{"n_layer": 13, "d_model": 512, "n_experts": 20, "experts_per_token": 2, "d_expert": 144, "d_shared_expert": 0, "activation": "geglu", "moe_layers": [2, 3, 4, 5, 6, 7, 8, 9, 10, 11, 12], "router_score": "sigmoid", "normalize_top_k": true, "routed_scale": 1.41, "balance_loss": 0.00573, "balance_bias": false, "router_cosine_scale": 20.0, "init_std_router": 0.0129, "lr_router": 0.00173, "n_head": 8, "n_kv_head": 8, "head_dim": 64, "vocab_size": 32768, "norm": "rmsnorm", "norm_place": "peri", "norm_eps": 1e-05, "positions": "rope", "rope_base": 10000.0, "rope_fraction": 1.0, "qk_norm": false, "attn_scale": 0.125, "tie_embeddings": true, "parallel_block": false, "extras": ["capped logits"], "init": "uniform", "init_std_qkv": 0.0253, "init_std_o": 0.00496, "init_std_up": 0.0253, "init_std_down": 0.00351, "optimizer": "muon_variant", "lr": 0.00164, "lr_mult_o": 1.33, "beta1": 0.95, "lr_head": 0.00831, "grad_clip": 1.0, "warmup_steps": 200, "schedule": "wsd", "decay_fraction": 0.854, "decay_shape": "linear", "final_lr_fraction": 0.0, "batch_tokens": 131072, "seq_len": 512, "doc_mask": false, "train_tokens": 613600000, "steps": 4682, "dataset": "wikipedia_en"}
Below are experts of layer 7 (counted from 0) of a mixture-of-experts language model. Rows are named router (the router's row for the expert), down (a neuron's output weights, with its number) and show model dimensions 0-127. Each number is 128 + 24 x the weight over its row's rms, rounded and kept within 0 to 255. Numbers have three digits each.
After each expert's rows: "comes before" lists some tokens at least twice as common just after its tokens as in all text. This comes from a sample of Wikipedia text that the model never trained on. Tokens count by the router's weight.

# expert 6
router:148120091163146105128160098143110128163102130157154122137115143133140121128104139140151153146100174145134131165126099140192171175102093148119107086121112136141093165129100128106140106148120160127159115132148135179121131038074087138135114129157170148159158042129128117139155161156128158182192140152175099136135144167100108112134090127123119128136110138177098127132120130146133149144149
down0:118152142176161125115129124100103125133101119106137166146149136151142107117085145122112149131109153118136131120133132107114133105121165132099116160103106123084189099137135126135126114100174125125130150084141110140136100158126135120093144171110105137164132115145137123089148123134151135159141102150172138111152113117115141070135133132134134157139112134087102123171125129160130123106083
down1:143179112133133128133139138071128143129142144134102123145131092166124085111099151140115144117142089136164133120101126099135125140128117180081132151162113165102150160114095135156126115102132118122163120125128118151153115115110115148099138137079127138131112141114102127136125137150091142117116128189176147130143145171135152144150119167108075107139140132174146123086104173168145122102174
down2:145110150161132135098133167168152098150137123125130125080154122159120126133160142089129094121150131123190121176137142098109133112122091098143140125157147119117138149103102132159134170126094137177140077141077160152113114130072126121165124139148102229139108155109147138139179139100110151136145148108128141125121152151123143128103122086136150131110164092151142138135122140077120151078186
down3:173117151091156107144111093129170115161107147117169156141110148129151089165127154153138147125155122119094131146132107141140104126127130147121135163127110123099115153131135161117112095141127128110142126121103121139135137159133108178093110150134093093144147079122124179142101157130169125138123090125084104141126136109127136159135157205122157135124118194115147141160119159172119100153123
down4:112131117144106147099125154104166122085093066125178162105136125152136133121126104108151148138148154184132165136072118119127142152167102155156101133129173114159117129137115160148106155127119113083152114108149119127137156124114208133107154141111159124171123142077130100138060106116094157130106126124162128111082128127128158132154135120145112096160089140130115138154131144109164152125115
down5:133129151164107140167109167124108071112135102160100085118102108117075127170158095149108205123158104159117157127113109133126107128143122143155129146085164100175143132132128139105126168095136062143140127160136137116093128183118154119150139125114137107111118160118117145108103103113137094123085155139124133143117144109094146103121152137143150137110157147164126112133106133088135110174092
down6:125150127159158166084103133131131124135121155103138125162150127112104121063136164104095137136107124144109151159132170165138129117181078086133148098131103125132149154124114122145196113122071087168101127095164148119164140144165103118155154143097082144122132149162073119128110126110117145067122124080096123140157142125135114113104100108145134136101096139159123117074098130090136135115166
down7:144117143112192134135131117081083145124118131155121138134100158146141146126146103143169099100134153135089147112165142111139167106110108159102111144137163117117145113110136068092122109123145144111125106126124139170137101143121129127140107144134095158134105107151111130135157149156142136110154137135122142151135124153133139129173125158147146126093099149120166155095130157099121089105135
comes before: "-", " ", "|", " is", "==", "==="

# expert 4
router:108107134126109129126185122139095137126109105146118139121126131102130174120147122119130117162108138108147115141138148142104149145175143149146113088143117136123118188098135132134170128123126146130120124144111175143147111130089126138128128097173165174114131096107138161100157140119120116122147111140134130147127115107122122148173140131122130116145118174093127171165157177136094141152143
down0:133149127077122069110175102183155133113141134095086131117150096124112167138172139166154104134107154144117118116172125189090083121143149122116155087140091184087124122124119129147131149136133138159137104092151105112122138115113097099161158089087108134145091095094104087162132120130129176082130104106147131135129112118162184136107149126087149152177112116115136094117130104077153161120133
down1:162095171120126100060143120107169170121097156140112174132132137135161097063150159166139129101148110119128141092152084120126089151110114118146159104117168167129104154116123139139100124146136131131151169098119119066129154105122133132130118158089103155109136158136131156127102117128125151080155150111109155193150153143106086105106141120167125118087104111163127149133135138114142130111138
down2:104130134106164131145144140120109118130121108100094174126138080120137116112142121112121123135147120094159124078155113159127127134159166150131115109133143115143115155164113090084122142093123148106133116123151110096111174116065152131075083146126131155123154139129133144170134170110132152125123189147103125104099087118115148156120135137131108108123145131144157139145131132153135106144133
down3:146119130096147134096127151141171121125122097103150102145144146135120143161114119126113117141140124133141095115121108123104140133111125130115123120169147126106129113129122131117132105119098129144152109132101156156110104086104114140131102134132163137127146131125083122129109156132111137166137109119164112145115123151115106136126148132128093142167121127047113128078117121160126115064089
down4:110105150132087109147106144160093130092150129129155171173127146150153115113150132118121119158142110148073187070111121125155148088141111129115144184096085127129143141124177141109148123137195115131130100155121182157143164101146147147169158130139166140132118177098152132133127122146147141141148164100152155135110127168137103121135094133144139170147114122104165093122155169171118102136144
down5:139129137116179115118139130155080123091108135142185133145164159139089130149117099165115141071151162158159104148080123144130135112119124128171158149145145120103145127148101152159086171107083132123136097094177069142113136155127115147139147137166140105100153137109135143119158124085159094156144118125082107086143124126142110078160140087111147099119158111168150104103127185109140145146132
down6:137097160101120131165163113127111134126124161105105126100140167112109119120124123093108104127090142133134137146050100138120153151100177092156112119159120155138159142153146132118181104120144128121128095136147174107126158138135162129132128137112123130136149103140108064121109096130113122112158114138136146151109080065089148135161124129146133132122113135158165147156110138139132112124124
down7:093125153171113151101122135125123195110101118153130088120117113154140158150163117144134111116099136137110144186098128151136107134122144140094162143117121099105161158154130179121076136130122117148102115140144196123150124109175139144151137150156138131158121153106152114096133109164155157116129169112140121130140119154119128170134120138139091165138140112114083143159133135104145154103090
comes before: " ", "19", "20", "-", "18", "born"

# expert 7
router:134124136144152077106127130105096129100146153157130119148110142115120109079098031188131116141150128114104147142103129140149146116136143138117110128117147117149164137155139125147133131083141143078123134102131164135146140129118085119161127156135147134116126098187163113149133098114083071133114113136102136140142141111165129128133098111163109076112136121146123161133133160175097076160143
down0:106128139147144131139137110130151115134120129130136138097132153126136110135135100102150115154104157103228127128131118113145120109094147086093121151139142151123122146113127147119081116183138128147127118143105156109123113076121149153102151119159144128143135134083151084139102112159152165152145151142138126111155156136133115127109132164123134124090154127127096114116153082123140144088156
down1:107099147091106107152132103137140131171089121126113151126098134143143115143143118163142141077127125150108113116107102125114113077131144135132116128119149083147162110131168115110079131142128112093159133120146138163093105151119175131158099106115107141107118105086163171116111088133127143151146099110139125159148136120184131135127144149099142082127140071107106119141070136129099140130078
down2:096178122136185126135109134127117121103061112138135133115156114125110087149094098110137137122161128141106109113139176143134106134123114112132119110108098127137118134124118105142091127144112138143096121090143152157124127099108105115141168150129146090132115117153161135119157117153136138143099122110079108160102143151112142150143140178113088144137127134129114138171127114091125124084131
down3:124130151172088124129145150132145133153123146101114111114117115128136156167122159128130131140146107110138128178098131118083097099094173133130116138137102174129114125109161140133162147117109178136099094132137166122158116149131152112092170088174110157122126181136118105145125133108145156096145111162069115145148090153145104079096137121119115176160144077152162162144100097132127188084120
down4:139106131161128125144128130098119111091087169150138140096100171092127099128121127135124133155135138092140115103170112115141134112149129107094135122123096170093140148079082160163168089135096126109145152151140132160109107126093120157098148114130140102097145140133103157136145149149089084143117105143126126168186119132153134149144109111110110143122108127106088150150126123115111107094102
down5:121115108103126079130116169163139110140129149121116132128164154121132173119130132130130106109110136125164123121157142145135086116123104111129120071141157143100134117153131063096091151094134141165084102074110125097153113170129114117095101124142114146118089147116095114111169130129110127150123114114106145135125127145105103139104115125132156128088116097097112123102129133102133081174123
down6:137154141142142147149112124164121141105147127133122167137112130091109085166071169143151151098148123109133108145111117135102144120120128126145143161101070118128120100135142163117138149165106153170136178132138123131157134129161135101155096139153158097130103124141140055151122128140146161137170150153127093054142116132165099148167077117127139146136105114127130127141095125104149157147160
down7:129142127132151136104099142130153138105124141154112145119119109122113128156099141158203081121150096142156086139141122113090134079137100133104138094150110144142167156134106116090168125155154133156118140184118111164150100127144145177095143144080153134137124107177114155093127147145102119134123134150148106155155124143152122118109125129145150180126120117111108111115155113125033099121123
comes before: "|", " of", ":", " |", "\n", "==\n"

# expert 18
router:117121090121146052149148097114184112113156083097124119108107139107129083138083094113100121150088139176117082120127146124157120099197086165139100119122116140144175138113155119170143124121143139137137085155130149118106115115107108133137096125117160145097117173040168057148164100112082096140106160103135149129135155096125126122142104142130145096122114131140121126146120158123117122150163
down0:108061161158103131116114163113128121106178145134151118146115117134140156111118170136102075095132130147092098158172112108098120093142131125127121103107098136117154157086095157171126141142102122121117136118119135117135102143151141117098154162112139116117143120098148131093175128098180150098121090087140136147180118137138143106132134084127096134114125162129140103095098109116125146145123
down1:116096124124108104135114111094115123127117125142143103125105164118093102118094082114165130156106100134137127138124096118086113095134090115129114124125123179110131164158092096128113119142140133155110129100125146183103135110131104117112157075100183142066124122161143146126160160114112165130128166150115081130128084129102137145112148097130128133161130140122115135126158152166111162114117
down2:156169095128122111132132109128117105138090091100149124086125098136134112116113083145114145127099123132128134132152133156122140097134167129116152075100137148100140084114094108133139159136090131133114102157132097163091122140124103147108135120099121124099103125134132101117153113132148094096138116083087125110145104153111129113184117109106103125133157134134173149128118135123128161127126
down3:130160140147113114150115126147148108133168128116132158140157149140112129098142127129145141141105128146199177093108084128144150126126115100129122160074134129165143149151131091154160141099107126138119117098109134120156106087114120184103125132130134139151104157101117130117125129129144173138194172129156126113117084146139127124132180100131110103087152140159134153087070099100093113105177
down4:151127117126132133113168110117079139124097111079138121133120137083132158164113133120082096113133122152108151157121167108140158100129108140082144103133103125111126109144163114112098155069147091127095122162116130094103130135125140099122089105120115115106110179123092105137097107114166175108117061109118109080110139094119188147129089139088137114139112132106110146123131139106142132113119
down5:110143177080135169090115149135117119094184144147153139152130142118142138120147117140157156143098145133118149127122124191143117118161112125088110111132113111110134098123162118159096124139085099104127122105145075117163155151141138098135126118121146130141114112107154148119124133126152153102143139114110111119135155130112130108127091127169107120211103104131106151140131100130113100109112
down6:097175128109143122105129150114111158156105152139174139141139147117159148130147138102165135145155092105142178129135154121119167111127148160129109095155104116157112129111093103073147112091116132180106131137110108132131090185095128132089090195108151124087150170134107161133139163168099136156138121148135173214109118142119110188126126124095123134133092138180129116085132075146116129166123
down7:109140118144120169151101185109161112111138146157104148182129144135124098150116160120124089137077157069157104123093090110072111131160109090118103109122166108155146139126121160086162073135110148138084144117131118129123131121115132127159125139128109135112118124122073130121127120104136102133105156128179086195126144152138120097131143106106150144110122109114147108121154133098129136144112
comes before: ",", " (", "\n", " and", ")", "\""

# expert 5
router:164166132139090114129119162141108142178143131147108162130138138119094155151136122183112118128108134079092120147115108162113135159147130112154108079159161151120108168118175079141142163130144087148160096104123107165126168149151148103116099117107158126102183159113121100078154111204151116141123119126145122140128106129118115097128110171125122144116146118120104157173152117115109092110118
down0:118120114118158129154127141117087139111156093152114126163115134148121097093144089082120105105133123182127189125101198130110119119114117133153113124129101152104163106128168141166159103122131111143148112101150127120103129167107152078102125130144153181114143114111107110150101121174131144117141127153124126135120167112119089116099163184105123104142137109121137148164137152129131170153111
down1:159120151111113175107146118126121164094113104124102140116118102168140124125114128192167167135130145144145112115065152151125151138152141107141085161118105112136120127120151096157143126127125132128131085099113120102141149123126140165114118152136129103089130171100139119182124146203137104118081128111137098120131104134169119082063154142121164153140124114151107117131116111162113134157130
down2:153130111138144087128169110134143141119151130122077118159135120127162155129187076119104189140115125179128130185120131143113159124122152175129121156133139122145150155148153133117157147142100155128151160123125143134144068126109153117165118166151123127127126154125161134107062103110154176138138128156110129106109132119125167141175144092155120106141124133119108125112085133130116076149133
down3:097116129125115120119117131144148096191089173163157117138102065124150107084167113121137078104105139066142116063143123133181127161128124134141145122141125175084160138121084171122164117146110147172112069139113098094167119125151149121130132119123113115146135151121081152116140138089168108118136164115126156110124141125135096086108091154161110189152183146194122116160126170142141126130125
down4:089093096150124126120118124088157087128161143137107138112152120135104154171152168142106135140111156087124100107151105095161120102152175096133108124121136166178136130119154131144103149107124106116129136147088150159160107133164142141145090112151158132129129169106111125108155116107129117167126175114126140137150151174154112119097167159114121144127150125110120087137101129110133079120150
down5:090079148065124143123119118160085153143102141053111121118117114108100117124117119171130142141127077160152152093161096143119140145125122175155125119109118132114139125148135131109169127106120160148130160147101116122104123087115134117115121179134141079084139152098128095131122144120085138142178139098099171137164159097164110112120138116110105134169101163134123099143145115147159166130090
down6:110118148142146125087141132165136122100100104148133134106114129120139167134166090125125128119137091120139121150137126100077109114166117148092169139132157106100150141135127140119136125135120166087158106152129144135148103079127125143161145141153099147171125126090119135117173147106089123152134150112134145100120114142090176136123094120129138169120135128117170104120143092140097092100118
down7:126100081156090140164128118119157112115103153168128149147137137157106103109152128149097075136150130095140116059105144112144127137134127139157130164128139089104145120104138121102130113114117095083143129112138100168156143167117132098159138112144167093104108149102155121122106118192106139117129163131108146159112119145154112123128089106171124096147146140130163141114091161150133100127073
comes before: " the", "==", "The", "In", "===", "On"

# expert 8
router:115124103140177129113151125136113166130109119118159104110133164123157132126113051113132116156139110148132115125100117123102138094090095173149114118126154127153135140108165164145124107152150123109128114127161142139095146109130118133152133098144146126099133089125168129105125118160147132141137141163114116148105131116127090125141142164119123098137100096104116134160123149144133109123172
down0:137121156146182113150131139120146134146122151153118123129161128102097135180114081121141110134124123142102132146079147121144128109130187094121128122112139102200134120119146091103141164121117142104109120138127151113121125166142116162156160131089112140156103125162117089123116127127144174101140147121104146122130113145128091133129110139118076191147151067092098101128124133119147153136155
down1:105106123101133100166101138152162160131144128149175152165133112109114137116122139111103155145171135144135155161096164095191148147174161138099127122117125124111139132128132116121160123144117125149114126127114111140157133119160121077107116140129129143149127139122116173149141113130146156146107133064104151151156117106109135136140147123150081179158114136144177127085146108122154097151112
down2:105076186160154133124099102111132122135103129098130106167087149098096134117126112155113119150121130135102094124147111135134151167115142113159130127112131136141126142124129136158141102116139151118152113124134072151101119120144149150147110112172065135086114110085110164110145083107171125101119086133145127148128153128134148089103108159109127114147154165090119159139116131121120149160121
down3:154111131161138095118102089105137075180126122128129130110121109103144141134108116087133109130135139139159132154161149172086089113106124125131157135053152102138106153126119152191145158159102129168180121146131086173109099110175141153136130120127183093115144132115180080101093114147124152129122138113141141119122115176093190112098113171122123131067107156136109163136135131114108153142139
down4:110101113091096169156113130126162136153105130089130123153089129097114088151160127151121191135113151111107166152099116117133146154109154121099117156169138142132170113124155147101122142145109111154183088177104151150125091125102127143124099151107126160117158161114180123144113171159113130111156122092178114121165172129153112135119091085102135139092155112142155099160159184110144133122070
down5:093145119128142158140172138133152121141141140138117152130098132162140119110112127143120124131124143160131131141147145105118142095093139092133197089110115150119113111128062152120145151154142142114131086134144141160110142132105153147143122151152131153175180136085159122167172110137137164129113135165123175180156090151151137131112133108096133118090132120098081124180131117122162119029130
down6:099129123156147117161152145122112114110127116106091125168142151140186160168132133152126115131133148133139137144111143072110172148126134150106118094097110198146104111123097125138137110148138166151158140157113106168173179104109127130123166121112163119113103150099126148113121127155115080110109133146093087123140100110153116121114107171135169109098177120112073167080159102124157178131146
down7:141168148114111123114109163133146133135141091104082104138111145142137108166139169142142110134121131123113142142128109143114152174100116180142130138145151134128095171173119119129140124132137174120100133100112108109156131098172133138111119119131135126164161106124146131109107119121084142107113101158109085125133155145068105114146116141111164135125105133134117112058143098142123167136110
comes before: " to", " in", " the", " by", " a", " as"

# expert 16
router:120153105147145109168159164181106124183149149133129122106122118123153148122137123146111100151126100145106100118129103177140137082089075153162152136119139157160139116099128161137162109185113142123162124154136133171122137110117145134139099133139109138115100126144175135128157149095155129174187101174125142139128136108139136140138116148157098104145157148101120128134134127142151133147132
down0:133132090147119141126131129058096138132108093149113082126149114128149125134143102102114133157137140121155134120128170100105125149154134114152124078124130139154114104135156071128121129153157114100142106116118116129134134151161123151078119137090159142143145172087125142120095145133143145116126094116121128127137116095103132139121119120134201138125117118103120116155135109130089150127113
down1:157100146101128087139112147118164164063113142126153146089152177079139106131107104157135144097138081138135105085113136157140122161120179111140152107116139173113138131130135114151160170142118134106109136115126143132110099111130102103141148126129116126122143096147133111155142051120172121138084103137105089083108112149138125107110160146082118149116140121100137139108156119108099138145136
down2:114140134091105110136125111159110103106116105111148152124157118128085102118132173099095110102107168163123134102126138114187098084098120143124153108105103109108122088121106154115159107104142088117104123131084128160107157118108114161101147144154130143125113138125097104101123156087109102120102159078124132162151096112101104144138140116137106122147129113150143137133150083128159128137165
down3:069139144135166160123099086123143139133146145139151130125188096110115105114065131104148116123132100165093138133124157139163132121081119135096148138121157141123122143150130138114114115163118137106138116166122138137153142098127153163123060184130093138130139168106109167105141131111127131110162167078119146106126124126115107106138152111187125167137153142186113135156139107121139128150121
down4:099121125140171077109117154128106132164125126115085126112130117112141128132166140147130083144092170126115157135114083143135141140148170143146139124142126113158131151155100106157099134129161119134127119101124106099154121144113118102095091121119130110162124155137121130147106113132108088145121139135078134096091145107144121071164161108142123127102088134147169145132101128134128128152139
down5:111120124101133131119124137181121120095097131178154187143143091139092142135107163110073115157103118137164120116134160118133159174128117111154146142093142130145164123103130147126115121168127151144109121152133097109104108140118104150116123145143130121088107143125131143090128121092127129158134154162113142114134112120102114141139117157078096093150128114123139138132176118184123139111107
down6:129107126148147158125156132169083149161117119134133155164142108141080153139121098115092155115103083148104125116107124094170107088110114151111143130091097157147149095093141143143095126098128102117163092113088145141110102133107150129137136117097124110128139148109107112120113135147151128098107107172122141100136124135169115128127144103116154141093087149080140183147150139123135127101131
down7:083119099110127114152138168126134134157104101169132102109119105160124119119157069083110152144087106151085117107122137116097091112129130142122146092151156151121126103090140095093138157104120126132105114163124117149163133115164110103184127109146138141136130140171098151152086149120122094153124103143174156152106106187174165103135111098143147139141150178074144128100097169157127110102099
comes before: "20", "19", "1", "0", "2", "3"

# expert 13
router:137108109104127114105133123162135152155132055157132114077163178073152134146130126094132071151086101075145119106139112151106105127142121095132182130148151150146147142117178122143149126152116089123152112103123144139064126104111116157111134114112121128137133133086137124095142152137118154142153136105127153128104132148108115122146171118155128099105085164128103144180132105167134056122158
down0:135117114102111124133104122098123090115077171146146121119133109121154161119158111100129134097124118155142109099137150072150116155140112137163119152102161085123173169150121123123118137141098132107129114104129137137114128157131143137144126138137138134142139132168131135146129129141123123094143079146134086131138086175149121140135131153097120120122144114116186140153159104132119082139146
down1:177165181124127134124147133133101109125158119109146110140108143092154110096156134090064173129131145130115133153139102103099145109122097089125093163128067156144067161118146096134124140153103088183128131153140140084119141051113131127125073144136073142130113136135112109141114166078134088122154130112161102111137141125112149085148159148125140114160121100115155166127143157135132145099083
down2:115159078083127138146070079113112143086103096122123132141142092135131133136137129084139159129170113102073128100147142174079147136164077140124110169134161109114113144130116124137106124145108138142124161151126129130109115119107146134130129106104157143109132119090153135119144144131145187161127122132102151147135122134147124094103159114125129149147125139105116085153110177064073138079115
down3:111121175133191146111142159134134099152107128126132108155107130101113082144165110121132107148141099153095104068108136116128181124128145144144127082119173121165112118106123140148113134104128133085158145150170090163137143095135103144161129161141124139119116128087152106154123122111146152146135138101148093118140107122118106132080116117130076141109101129112083117090141125113144125127145
down4:106133104172123097092132131119125140164140106115109164155154143172084140120161157104122100129118130114114116124110133127121101154080112119139171127139085127140112108122124160146149124162094165151125106108126074100134092096142115151149147164131091121126143135117105117135131199187093134087127118143098147098166130127094131142142135131058117155142138126117144144088110074157119143112148
down5:150119157150143149127116171137081141157084161114136131144146130088078111159142122142151131162111105125100110122108136105140145150139126123123102120087119151145126135148113120092166165126121131117058128127145093141140117136164116125111113121140107110094088137118140109121157141138137119116122146145174136094111098150092130156089087112165133106122112155106100061095171138107057191115127
down6:092145098178101151129110065162153129094078111148130124183107138140106124177153109145122155093153167101150149079109098134140113130174132137120109159168146129085089118146151164160124118169112118116121107146118139159079106141127172131118088163098104098103134112139120105094147145123105124138107133149138105117113127150170143113094133157098107142127166096108101053112120139119155099141077
down7:139155088104102126149138121105117079150142129146071119104138119128146117173128117109109130129113119094112134110115084137147105092156131130139119105104086120166137122131118135076109143109146122083107116105136140139106125127138116169150147122097161115141141160111141104118112119143128150136100111129149113156122140166089155117096076129139149137148142096113132091143145120132123103127111
comes before: " the", " a", " his", " an", " their", " her"

# expert 0
router:123122113115155127124101122185117141142149044135128130118110122116105138102141152127105059133150115120168119126151147136112145144129131134142075099121151158095154108110126122152126147122156155086153127100148145151094126092118078138135123118124091144132152122112157130086154121151160152158124115126164152125104120128131131084126133135143139115097115114127095163114139131138140149146117
down0:137113125112124113179136087116136111107131121136141108072141132085123108121136120190112156166149128118105102171127122119145094102096118125131116134146141074165142139126119108156132136134125126114133130142127104179096146145119121114100146141112151115120108171125139087123079100154151128146142126141115088161131152136133092145114146146153149167119148162149146160098110118130110150127080
down1:153131121133164141169115164144097069120105100145126095146165172124111150113117148111138136156116128127110116100157153132152125131149126091111123109138131131102136122143131107144140071114158089121107104121115152147122128173113100135143157107094106138084174160133127132147102103133108148180118079140131167162103095089134144157122150145114146115146159172116120076133115185148129128138088
down2:158146115121113128121151157168126126100084144136082117109125112148155113145123104153142141105135148095124101156155065109119103100162111089142133111106143083119118124166080136138090151084136092155135146083135140101127110116135134118115157096136133179155132144151145161156140129127100107147139110099151130179142147121131147111118140110080120115125098117095127117115158132117116078083135
down3:126103142137092144113204135112152130133159148110117147124140073146132098108099096116170099110133107166105109133111141119132163122115134092124125090135142113116118132119135144144138112110097119138170149157147120172128122114124120176102117098107166096121117153100133128103126137143136143122129110143132147119159142129143186106171078093101094116164140083153136158119128093126100112139113
down4:136112149145114139135149127128152082091099125115131141147087151135109149116128091143129121085113132147167129099136087128116152137105117124119116139198118111095148129122150102113130116143132117149126138155143140164155122143129120129124154165117114075139122101144124101166114152109182136143138099150147108083137127141101099126139153111148162116136105143135135091090099117130132126088090
down5:082188119153116084145146130150122154108131139091148129115118131094121130162107147107089124104147111174119150109083165136085155127147132160132167165118123156104107121091119129157124104134140112127108152082126091125147126132116141117153145130098165127113089161122152149125115159161136136152134156087132132159106168118116110118108133125133095135083141145145148109126136153129128172094106
down6:118152133092103161118136120112142120087147116150099100108111138117135116103153136145146113114190152112127132101147167129107138137132128126117123113117114152142119149099112118116161138171138097115157116139142120134145127143117121092160109100160111096117127153119111150113145080138149097153154107127147121168140088105122141139106121150159166117127126168161143162160137157113140119125093
down7:160119159147127082106146131156124118127114127102102111122152129133125089142094123145128150140132154147113133129086131131095104157116122114114105118126128089142112162133084125135113135141132165122149161092114138131121072123117151113168124121158144135138151125149120129174109129112125129119136139156168147138115156114130116130100101122168138112105087121084157138110136132151151132151148
comes before: " |", "–", ".", ",", "%", ")"

# expert 3
router:102083121130116091099175101189157143111116092130119099107088166099136124078137130148088129126147099097102140130116112135155137118097145140185138126114155163137137209108142106120154151098137111121180103163136149141107161119119125098122129106137145087106140155118162109118111140130081111127170163137166139172099089108099116085145102115105099145103087144124131114152129126158095122145128
down0:096143030170128143155109127117095150112128133121130109127144118116132121135111143107136161160140092086146135182132149142140134133147157166117122133123141081148113127140082128155153111163105145136130149115121091114188107153134112078157107130121142109109127151123149141155168153145107131101139131112124127144095138123158076084099153160148107098117107139094152112144104156107093149117112
down1:108106125146112099109131107087116091142132115163116097153120119146115129098117071085119130150121156146106119136127107085139104097131099116145149139152115119092128169098154111142128121137101167133155160115121155081131092131130139126142126118086138140153128177124148166170072123138129152149139123066114152145146105163130122080123108136126138151118151129147146161141167120155152122093147
down2:136144110131088146129113163123174116102106112109106116129126139141113103149123101129093160172151141104135163140115135122136109153115108098100124103130118071131116100119082166128133171116110128185141108066167128129154113125075165116144144163098135155087111113158141129114138135136157108150109137121100146127150144121117137126168122090102141122125168142130124136143173140151102130120134
down3:087122115149126134104091094155124101078166134134121156133130135100109121152125123148114128107098097096141129150178125130117133130124125145128121138143159178155118133145172137154134197130107136139123149115101150112115101123140135067130119163144102078135126118158137103132164125160142144141163120177094164137155110138155106162120091129135114148176150131130138148103108152115132087088127
down4:131094121149132124114117137114147144123138140130128141175097103140117122119172178131123103103121125120128157102124166088139122082084168117159134178124117146112096129150123112118169117129133136108126077152156121133147169123114091143126143105116162127094111118125132112098103148134112131122145140134154133158151121110145141145159130124148134134130132188148116119160105123066115138155134
down5:137132195137111122127115130093082127146129148118163129137118092152095117178118149099151125098142117118105117193095128095080128124132119083084161143138107101118118135172163098124087180140138095114155191118137138141129106150132079137133104135105140156152181130104172153112147104154128107147159120107131174112138152157124152148171181104131100129151161105169144125174151101125129153103154
down6:112093111151143142166118142157136135120132098131091205164114066122151139169137108085129093145124113121085114152110120112124141141161119129134118149103126130130147144103111109188145158122163100120140144140110099140128133111163141138154096121079139164131134141134135092118124154129150127129095105126150135107094138094144141116158089135106093135145089101157119133132142088157144124110129
down7:129124107184114130142170129104108140119159114136151110133131083184124118170157085109147086113171138122134146108181154138140126181141073131180144135164139119153149122125144150173128127134069111129158153118120166152132131114136138145128136134098139125122145142143105151134115141127135115129155138156142136118127090110076158106110121121137084149143126148177100055123126116137123127113135
comes before: " ", " —", " \"", " −", " +", " Total"

# expert 1
router:129097090142159100148131099133156141167149134117090127143115126139151138116153109109097121166121136085158078148149135104127114121151122130145103120107119159136166137135147118101156136180115140123129117166149134117108110132119102132132123146135154147151148121095159114124132108132109141141149130106157121147106138107142079133111133100140138107118128144154180132164111125120147139138157
down0:100154089078088091118100128135171126151081115130117143118138151125146077153110095147122116132095094121117121120130151106117148127104170132117120150126166117122144109117088118129143089118117115120125148172124159146119043094130108143140134117125112150158116116154146044126143119128116103149127124143100149150140132186125120171073153120132119149135131140096107124128099137136125102094126
down1:135188097128139129149145157114163113112114140127100116182137120139140136096142166113140163147162096134142091095105121164113128129131090091143113150118111174118124179124155119114142127145107142130143099179104128116135109144147137127092157099096161148126162131090142117102144141116132137061081106105141119150083188124084130128133140159136117139148161116117112119124111123139115145086181
down2:118099121096135126115128136108134096108136113121151143108128145116127133116137149127156135148120097140122159160112123107138168062088144129125170154119108109090121157139133124093149135165144135128097097149148117121146139136149143134113108187165136152121143161106113133091131160135127173136162104117127123155084093082141146134179137141137154106113121101117155085079158088142136166130124
down3:125127136147140157139162100128137142135072106145159136147119124134197120093140108111107146141106107137115072133113126066149097108116106100128134145126134114107097115110092148110144100141089119168123126134130116137175093097089156148064187178136117126158119090167115140148109138123134119135149127158115129146156135128109147151143129137122121145123133170141139104113157108139124123139137
down4:154125157108126112144109102123125116152100106170110128110142160164097131071132148106095129147135109131096119121161091119145137160122119083154117129134114118102142147176108114126196111127154114114080132124116117150116149110117142160112166099164136148152165098133112150149107120145121090140136111189131096084123134134108103142147118173168142077114096135126102112088145107127157123119100
down5:163157096153154074170108115110128127100155093135141104136142165088121151090104112152179143099130115120156118120137151144101166097079162130125109134096128130127144146112159146114102140119145154139122107119163074111112072125122121127133166119115152135134087102176123125135114173153132114141120121179136113152141135148177106155131157157086136156181112140142138088158132137130171123151129
down6:108111126146127114079142100158139104100112136183135148126159138140118111112129086071139130141084110109085137130138117140147145147148150161142165161157136115116160092148141139146143096144095112118154123130115142106150119136143084166121148127118096109137160150150122155160118176109118127106158150159111135149155132125182104151124148094141139128107138145116115110204142147113133114061140
down7:195138137157129137128090131143130125148150121169146128087112113088111120140147148120132138104133116142129134164128135144131119158112137156134134152060123131157129146148151143105081121173146102138085118146139147150095117142163130101154096127162101139185151125149153129149110162146191128116129103099136104125102109131148121140125140152126122101060144184128155160144122096157139162116152
comes before: ",", "\n", ".", " of", " (", " and"